python train.py --normalize_top_k=true --balance_bias=false --norm_eps=1e-05 --rope_theta=10000.0 --attn_scale=0.125 --init_std_down=0.0426 --decay_shape="linear" --final_lr_fraction=0.0
Below are experts of layer 2 (counted from 0) of a mixture-of-experts language model. Rows are named router (the router's row for the expert), gate (a neuron's input weights, with its number), up (a neuron's input weights, with its number) and show model dimensions 112-167. Each number is 128 + 24 x the weight over its row's rms, rounded and kept within 0 to 255. Numbers have three digits each.
After each expert's rows: "gets" lists some tokens that make up at least twice as much of what it gets as of all text. This comes from a sample of Wikipedia text that the model never trained on. Tokens count by the router's weight.

# expert 47
router:116163159103135143194113096117102099167100156138103117109116130150118128165109109149100108128125139152172111126158143161129087161124138156158114150146126169120114132122
gate0:109129118151106129107144139112128143132141114173121139090138112134123124157118120127101143134129129124127129146144141115128135144125157137133115131106130089129125144131
up0:135118113127163123146134160179174131100146145135075111075141096131128130141142097115129145100145113139123113143123143140077137118160101136140158145118173138145163153127
gate1:109132147139122102121125114108137128188159087102149143172110140075121088127107117120173135162143122109134075163144183128123134129146145127130113133087126117079104109127
up1:109133115164161150092125119094104167160109060136095160148126124119109124198107134146187072155146141144098122120086109139123125147114123147116147155154122117153137157092
gate2:114109114143110087135139153185117135073138135122081148134167108129128110119159148131139199185091127126132104081114112137100137152139100138104136138143106116139109134142
up2:143133146094135116108127100132146095108122091146110152103090146143085102186154068145084155206141160151123118096117138106143094153123139124093110145142163107110146101152
gets: ",", " as", " that", " for", " with", " which"

# expert 5
router:167073133112112106126144112098122076132098102123094118132125172105124112143149084132141099170129114121132141144128125124157131139128136148148087103168116133158126158146
gate1:161118150118159118111176110145090117120114137123111162138116132092175116125122125134108144121134131108133124123155090140170126111135114142143129104121112159097077110113
up1:072114125128121111118131129124120071194191142138091154102194146131113154131158175149139127151134116090087087140119166104129120130116114129124128133155167162157086134129
gate2:109157166135110146164088149167164128163147128137137121108133131150138106114132118147107103138097162144112142146128088122102096132150126183132161132181126148126115127092
up2:134118113113127119140101102158158065125092118110137144082087130149131116112129097130079101114099149137086144122144137140133123125122119127133103125159119132129094163067
gate3:112170125134118119075145138146129148156168115144150151134141130141096146118165133136150110161154118136132103149097098146110106107109146143073141139135142120109109134120
up3:104137150131094163161116137112165150117149140086164133117140107123133107118143165121138127168135167106140141150178167123127128133144122129115147107123136109140114176111
gets: " and", " was", " he", " is", " also", " He"

# expert 45
router:164126162157146102083151122133160126102114135123110150149150107103147157124155107128119151093120118115085128118110115168132145135103132094158145121133138125145141111108
gate0:102143109113126111138116119152110189149147080156160153139112114147117135103125115100128173125138168065123151126127128137081134123130140135113136107171126166134190139139
up0:112134111090152138123107140097122159093131146087118132171110173138154135145088151066118147143148147143115131155166150116120129088104163185162102165130150113132151141109
gate1:075110155142153099099161159099130111110070129092099153137120103132110115124175073113145152101140108135121129149164100113131110096141119104113138136166138140134154048147
up1:108145129119146133151167128124131129120122142102111109134098118094140142131146102108151118126107124112168146106111164138133105139152108116097153138088127153091140145149
gate2:126164112116111147149140126136115122116103159090089120139140145124111124149161105130089147115119132109144152147154161123094125152154137120158149108158177137134174138116
up2:141143138099135119121109139151127141150141151167148128134102168141125077097096127174129153144133127130115131096150129102138115123107177114143157088104142169141085152132
gets: " |", ";", " on", "\n", " /", "|"

# expert 25
router:105114174119114126107120144116142108149114124161167127172125110135073147137105139077140124088161119163147087122119134136196128134141111130168107134147118141172122120077
gate1:140100158118121119130131144135133091110125146149104130212146174146113108135137091086132121079149130119144096112116118141159128132132127121168160159138129090140143113126
up1:116145148120128120114132096129116164112156101107103099140116128119128142161146102125145117127139100094107135144111100089058104113125130131115128109136143142095161150134
gate2:149157132138138130140158126100179151215160112124104131162102125125103108137137134143106111113159121118139118121077148107159136162131133161150116104131088117154132102078
up2:121108095146105130122120127204095145107112121156115133171154139101154103136132148100154146134091142125137135186168143101102147125120131176126111156115157108159149092124
gate3:103146112122132089127124142163091129100177153128111131098110117124146089133156127127142078140105117149145135125097141142099128090179135131105095116108112106121159183115
up3:112125134103113108155121143130137131119127120128091094132115130125124152080129133126135174129136101127126137142161134126175112139138208171088098088156150075145142105103
gets: "0", "8", "5", "9", "7", "6"

# expert 50
router:137153176150134099102131188156139148108144101172103129145163102095139151126163151167121137104114107121136109152099103172110134113111129155111113133102155122161110111126
gate0:140135128113097160114100127119176137083070130125087128135103077125133104103148152108138093128114140133168140144106097101135138120154122131113130151166139144120147104091
up0:111137089119153126115154097138132144105123091108124109079085139149130089132176106130119136159177108128070100076118127120116112182149119128114121100112115093140163101083
gate1:112107170139124125124115152165144100116101124151110149107106083157092131076101136128167122165105142153107090112101129116141136110111149155110149135148124120109094171109
up1:162148120145141139158120144154114131137159110103108112109140149121134117194174144129076134101144144151174116104176120151114114100159161156119089134116124105137143118139
gate2:145102122165117182152127153132122132129125131084100113123164098135143096079108158186129079111144132140097159114133153092148107132093113151138110119124172084085136124133
up2:137137131142096092157095122170142109144121150086175162168129118096158098055125124129154123099116102102104097156153108126083119125120107120084168132135133086128150113115
gets: " |", ";", "\n", " /", ")\n", " —;"

# expert 56
router:137123149136131150102114143125123129103153086106115149162123144140120189095149139131132118135111130108129143077105089152137126099117119160131089103131135134137152108172
gate0:165110144129133115097130130129140111144144089136121139128093132133113140145135119126141153156122128118105124163053116111118099131114182146173129111097107145123127118096
up0:149169113114121126179115154118091167142123151146172140175161082120126132157149075143119110123134143139127156138125126125168111112142104142127139128157131125110113149114
gate1:123152132189126136138122150092123155108119114096122108155101114120080147152156123143092167130122146108120137086151095153122142113121125106175141090114152178139100165105
up1:125087152147134086124138162160118134131142139085071112116172157132134115169152193085080133122120121088157143148129135136139116131130115159174115126157119133140146127131
gate2:124166105177142144151096160076159152142181148155083106163110131161128167105161150130158123135104122115190122095121177142130117128139128137191151162139149162131091112132
up2:131131139151098119146136135131148148151089101045094122102123123132150146124099164095122136107157136097119110120151142143123111077131078176101112117113123122132152101125
gets: " and", ",", " of", " from", " or", " to"

# expert 61
router:112118148068155110098129109094174151125128150106083123113135115136149113153091121079095168136152112113110179110089151175116145113171138085142153139093120129117094136154
gate0:106107108122142139169151128112105100159134133139135156148088118126122117168129121102132126104126114134095112134120170124188091111145123121114170086100126170116094138124
up0:157109132125123141146125148121113150181120176131149151098137108120094156113170124105138175144123126102169084115151117150159141101151137111104078124153109135150154189125
gate1:103142136135141121136110103101121150139085079137151143149095149104128171108154108091134150079140150123089147123124118124102175092121140096114118075126144142130112098150
up1:100136132119114118141080147126121109106131124123188137129120121165110126104164097102172140128143115107104174115093114131117122072149157096128141109134115127116155149163
gate2:120133123076118129080129128095110079124118143117135158158108105112112181126073099137163139130096104117122115163104119132115100146113144111126105125149122122129189117110
up2:131125142107151156095110099098129090147114128144089152126078118099133134136114157124112107162083115145102106095137139122112118113166093100130104081118144124146094131102
gets: " in", " the", " on", " at", " In", " of"

# expert 13
router:142150122150152072134129158139090142096160141110121126166138123107119169163125139165117154093091114120139149104101115134117147131116134123131154176104124136142169125150
gate0:100123153117123145119090114119091126126097090157131133175128123160116138096120125095119141136114126112110113116115119118138137113146122163100116115145099112118131106085
up0:092114142074104126124123120142129125198130124092097145147132146121127132194114140132148149138165147108145138176107115149089136158112134113149107138150143132158136125140
gate1:127145076099132105140116128152072114111148085105117126141128120129114123210086088151128164131100151130121097144148105127137134108129092133108134123148121089123153108147
up1:126166082133095118160129131170116134125117107168148131097098140114118137108120172142134080131114130138119128104106107136130125156115195092148141084125130117163128100191
gate2:107142120133127143115103125120148140137104143102107084139105112088110113192135102161080111135103099093121143132171141110113137101131164133119117091142149117127161108101
up2:121102098153146136113111106105153105136091108094109124099178122113143130145108122138152134152093087121133141138150117131102115115123129160110121140138171127153129125110
gets: " |", ";", ",", "th", "–", "%"

# expert 46
router:115165102110120153116087153113100101162128156139149109139117114142135115132118151087123105160129140120125114099148101139117093136128085135086130113106164151111158149162
gate0:120134100125144137167087131130122107132121123096133137118125138118135126151152172086118123207163129112154103105132096149110135127153148129146102106142170147143108157139
up0:131090090156129134146095147094105116139119153096165121109131151135135148149094091127125128111139110096140100155196131152150129090117136133130127109133111158133140170185
gate1:124120125131122130134152136154117160170131111142093161102091084119124136079134131088142113137118133094135112126121071127110130128087137128103078168124083141146116169132
up1:109151119134146145123094143137121092156122092129136089131180084144133133159096170132173130144115130119152129158132098116120115156134168138165140160131100115123083135168
gate2:152112130125144114128155111131134099176122124161135088161161097102155113129160108108109126119185133145125162138146133128122108140139107106116141140141178119140130136138
up2:161163183123126125141126097163118131130104146109108087156135088108119156105122101137104129112122153123138185122158192099096125149163116092138160143151147140130131141124
gets: " by", " of", " released", " on", ":", " with"

# expert 6
router:145098163126123120105111171074119123153152132148109119118143106134096079165105107159130112111122149121133121117167131123138133141128125153146121124116126139101151155059
gate20:160106123127157120125145135098085114124100112144106144160141116115106109101155126150120141118082146153103134148142062154135133165115132138101110166113118125117119124093
up20:161130123114125130147096171128148151138166128113167152109141131144157111092133119154103152115147153145113110095113135108129123145093129131102152108177090153092064138145
gate21:151119155136114102085146102123183150130107114120136080152147087125143136172126143123132128129182154125134135094107131120128146158146139157117149120133112152136127112122
up21:135150146130132135127090124134139166138142209139098150052153107104113118131154088099117100084130085097153154150105144151102140112136117130134126147161132136101110159090
gate22:154099134126160096128105117120098120147110127131085147135103081129106115133147080117148169161108157141123122146107144113110125105099142147115125120140146124113178105114
up22:147080103146116135110115087126116108126110135134072118080112118129113136172107074117151158171104182132156143150151145102119143075135136129132130164119167114146134141147
gets: " was", " is", " has", " had", " have", " were"

# expert 11
router:098085114124138153124092100104178084113111158125142139161133148122116124112112136104110112125161137161120112150132143127144114176137122126174106121174122128109110109160
gate0:108136109179130175108110134139112148113109126116074175094156150091131146129082133135101120134113158107151102115156144112129141079136137162102100120129109162107110103150
up0:124116130114110143125122110171133128128089099119119160130141162104131067143140145143116112099081127121125120092133113137133119096178111105111130126141125111112085119171
gate1:144122134127128102141115110132158135153150131116108087137145135136168102127138120143124159153111093142122115117109160105102118128104117158171122135109181087117146076078
up1:129185115101149133150109107157139085140121093142143115131161108158122128130159153113113174112194120129168190169077136132113150165133183124140151153163115106126082115124
gate2:090109100137131113133148144124112095123147135132088126102135139113152134156104126139155164120185151115101120167167126181138141130136114137155124127142111126126136088097
up2:108149145154138170125094100152159128127100139121109140148120101137102133132100120140074108127079132173108147133171170087117146130119076128120120126099133151136121153153
gets: " ", "201", "200", "202", "199", "198"

# expert 39
router:146109164110127149129124099138095154086151093104066156096137119116142123105124078161176127122110111116149146096108130136112132130185111164113093104132137126117156106107
gate1:134134106141137125171115125136159092165143117116128119099120123129149137160139132153137089161090140127111096113161174131107118124128110124180163146109121113145135150115
up1:130134126120149133123117106111120088103130143153171106131134118139159172112115125112076122115077125154091184136145109137110164109127134095139118127148123123083117091146
gate2:134166092135121181131109172121115139131106106201112128146116147160113143139078146090147112128103093110140132115102103169121143115118131086114118128158102123162120142064
up2:131180122135142153127111140107103112131136086083110130136166138154132140125133155116097081140146121146145104110064156112096146150124124126110172154162132117128151139083
gate3:112126105145138098108123106136120101115154118120078114124077105111116132120093138151126118130154149116116126110111141119127137149143128126138077179103112105162134079127
up3:130136118138169101102158080149170116101104156136111145140123124117141136134144164111133075137105158089133159150093107125136111114119125131143120117131101125128173134129
gets: " to", " and", " with", " as", " a", " from"

# expert 14
router:123162105166157139100146171146127101108171112132114146150127089114095123146143146120135128134111142135132130073132104164173130093093119197132117126105118135117109081139
gate0:174118139104133129137119128172134148135104175149128144114129154148142172126138104113166138170141152162115082122138099139130161107137092122133129146120156113114153132146
up0:102104165148087132122122126127090153084102133096114136107157128128122134112104136100099127097175136169192091110119150164116104059166146155123095152117139119158124100119
gate1:193135134160138093111141139102109123147126091102137140110177120109118127127107122140123142131107114126161161096132107091108131134119115170129113157145105108108146086166
up1:142131116110081145156133120167144173106101122089141122166116163133134119113107082161146149154175122116136161099161124100107128131093164138106147147154133126090197141082
gate2:134107152159164174172143140122164138122101089118128138112128058110154145127115121144163090154131165114158117115118091150102105152135131136138169143109103083156115136142
up2:119107123085101115143109129118125187154092138178138107122091127121115120082195148153124134130113159118140109110174134151154136088148077111162162085118152132144098137133
gets: ",", " and", "),", ".", ";", "\","

# expert 60
router:152108148102163113130129146146155166139143144114109130155110102164147125145158070076103163128107107141143115139118175123140149154154112121150103148131124116153104128084
gate1:107117137131097138119112144125088138148123097115119142130110114147108089109111141161117129116093117138156168155150154122148108135071134085170149139153128138144126118114
up1:091132138160117146079129124095131137198118134094141120106171124120103178176134127118139145134137135104111104174167097120140147160107143139162110141128116118139142125132
gate2:097144134122142131119135160111141133166114141103150101072140164145095131085130130129123109161143178134107088072109153140129116100129150145094118103119095155133106079140
up2:128123161127167122132108111100097121135138137127159109146167155109161116229108152114091114125147130151124110160132160140108127116145163164122147121146124128159139102126
gate3:149147148158146135149127126116112107091123104134132104100158144125111104139085074097140139158119125189131114157110160105104128148145087135103160119145141152136137114146
up3:149113114092157127118132082105154163132106130158108106166135134193153162129116137124085156143146116146092181149124140127092096152140114148150081178169104127142130125129
gets: "1", "0", "2", "3", "4", "6"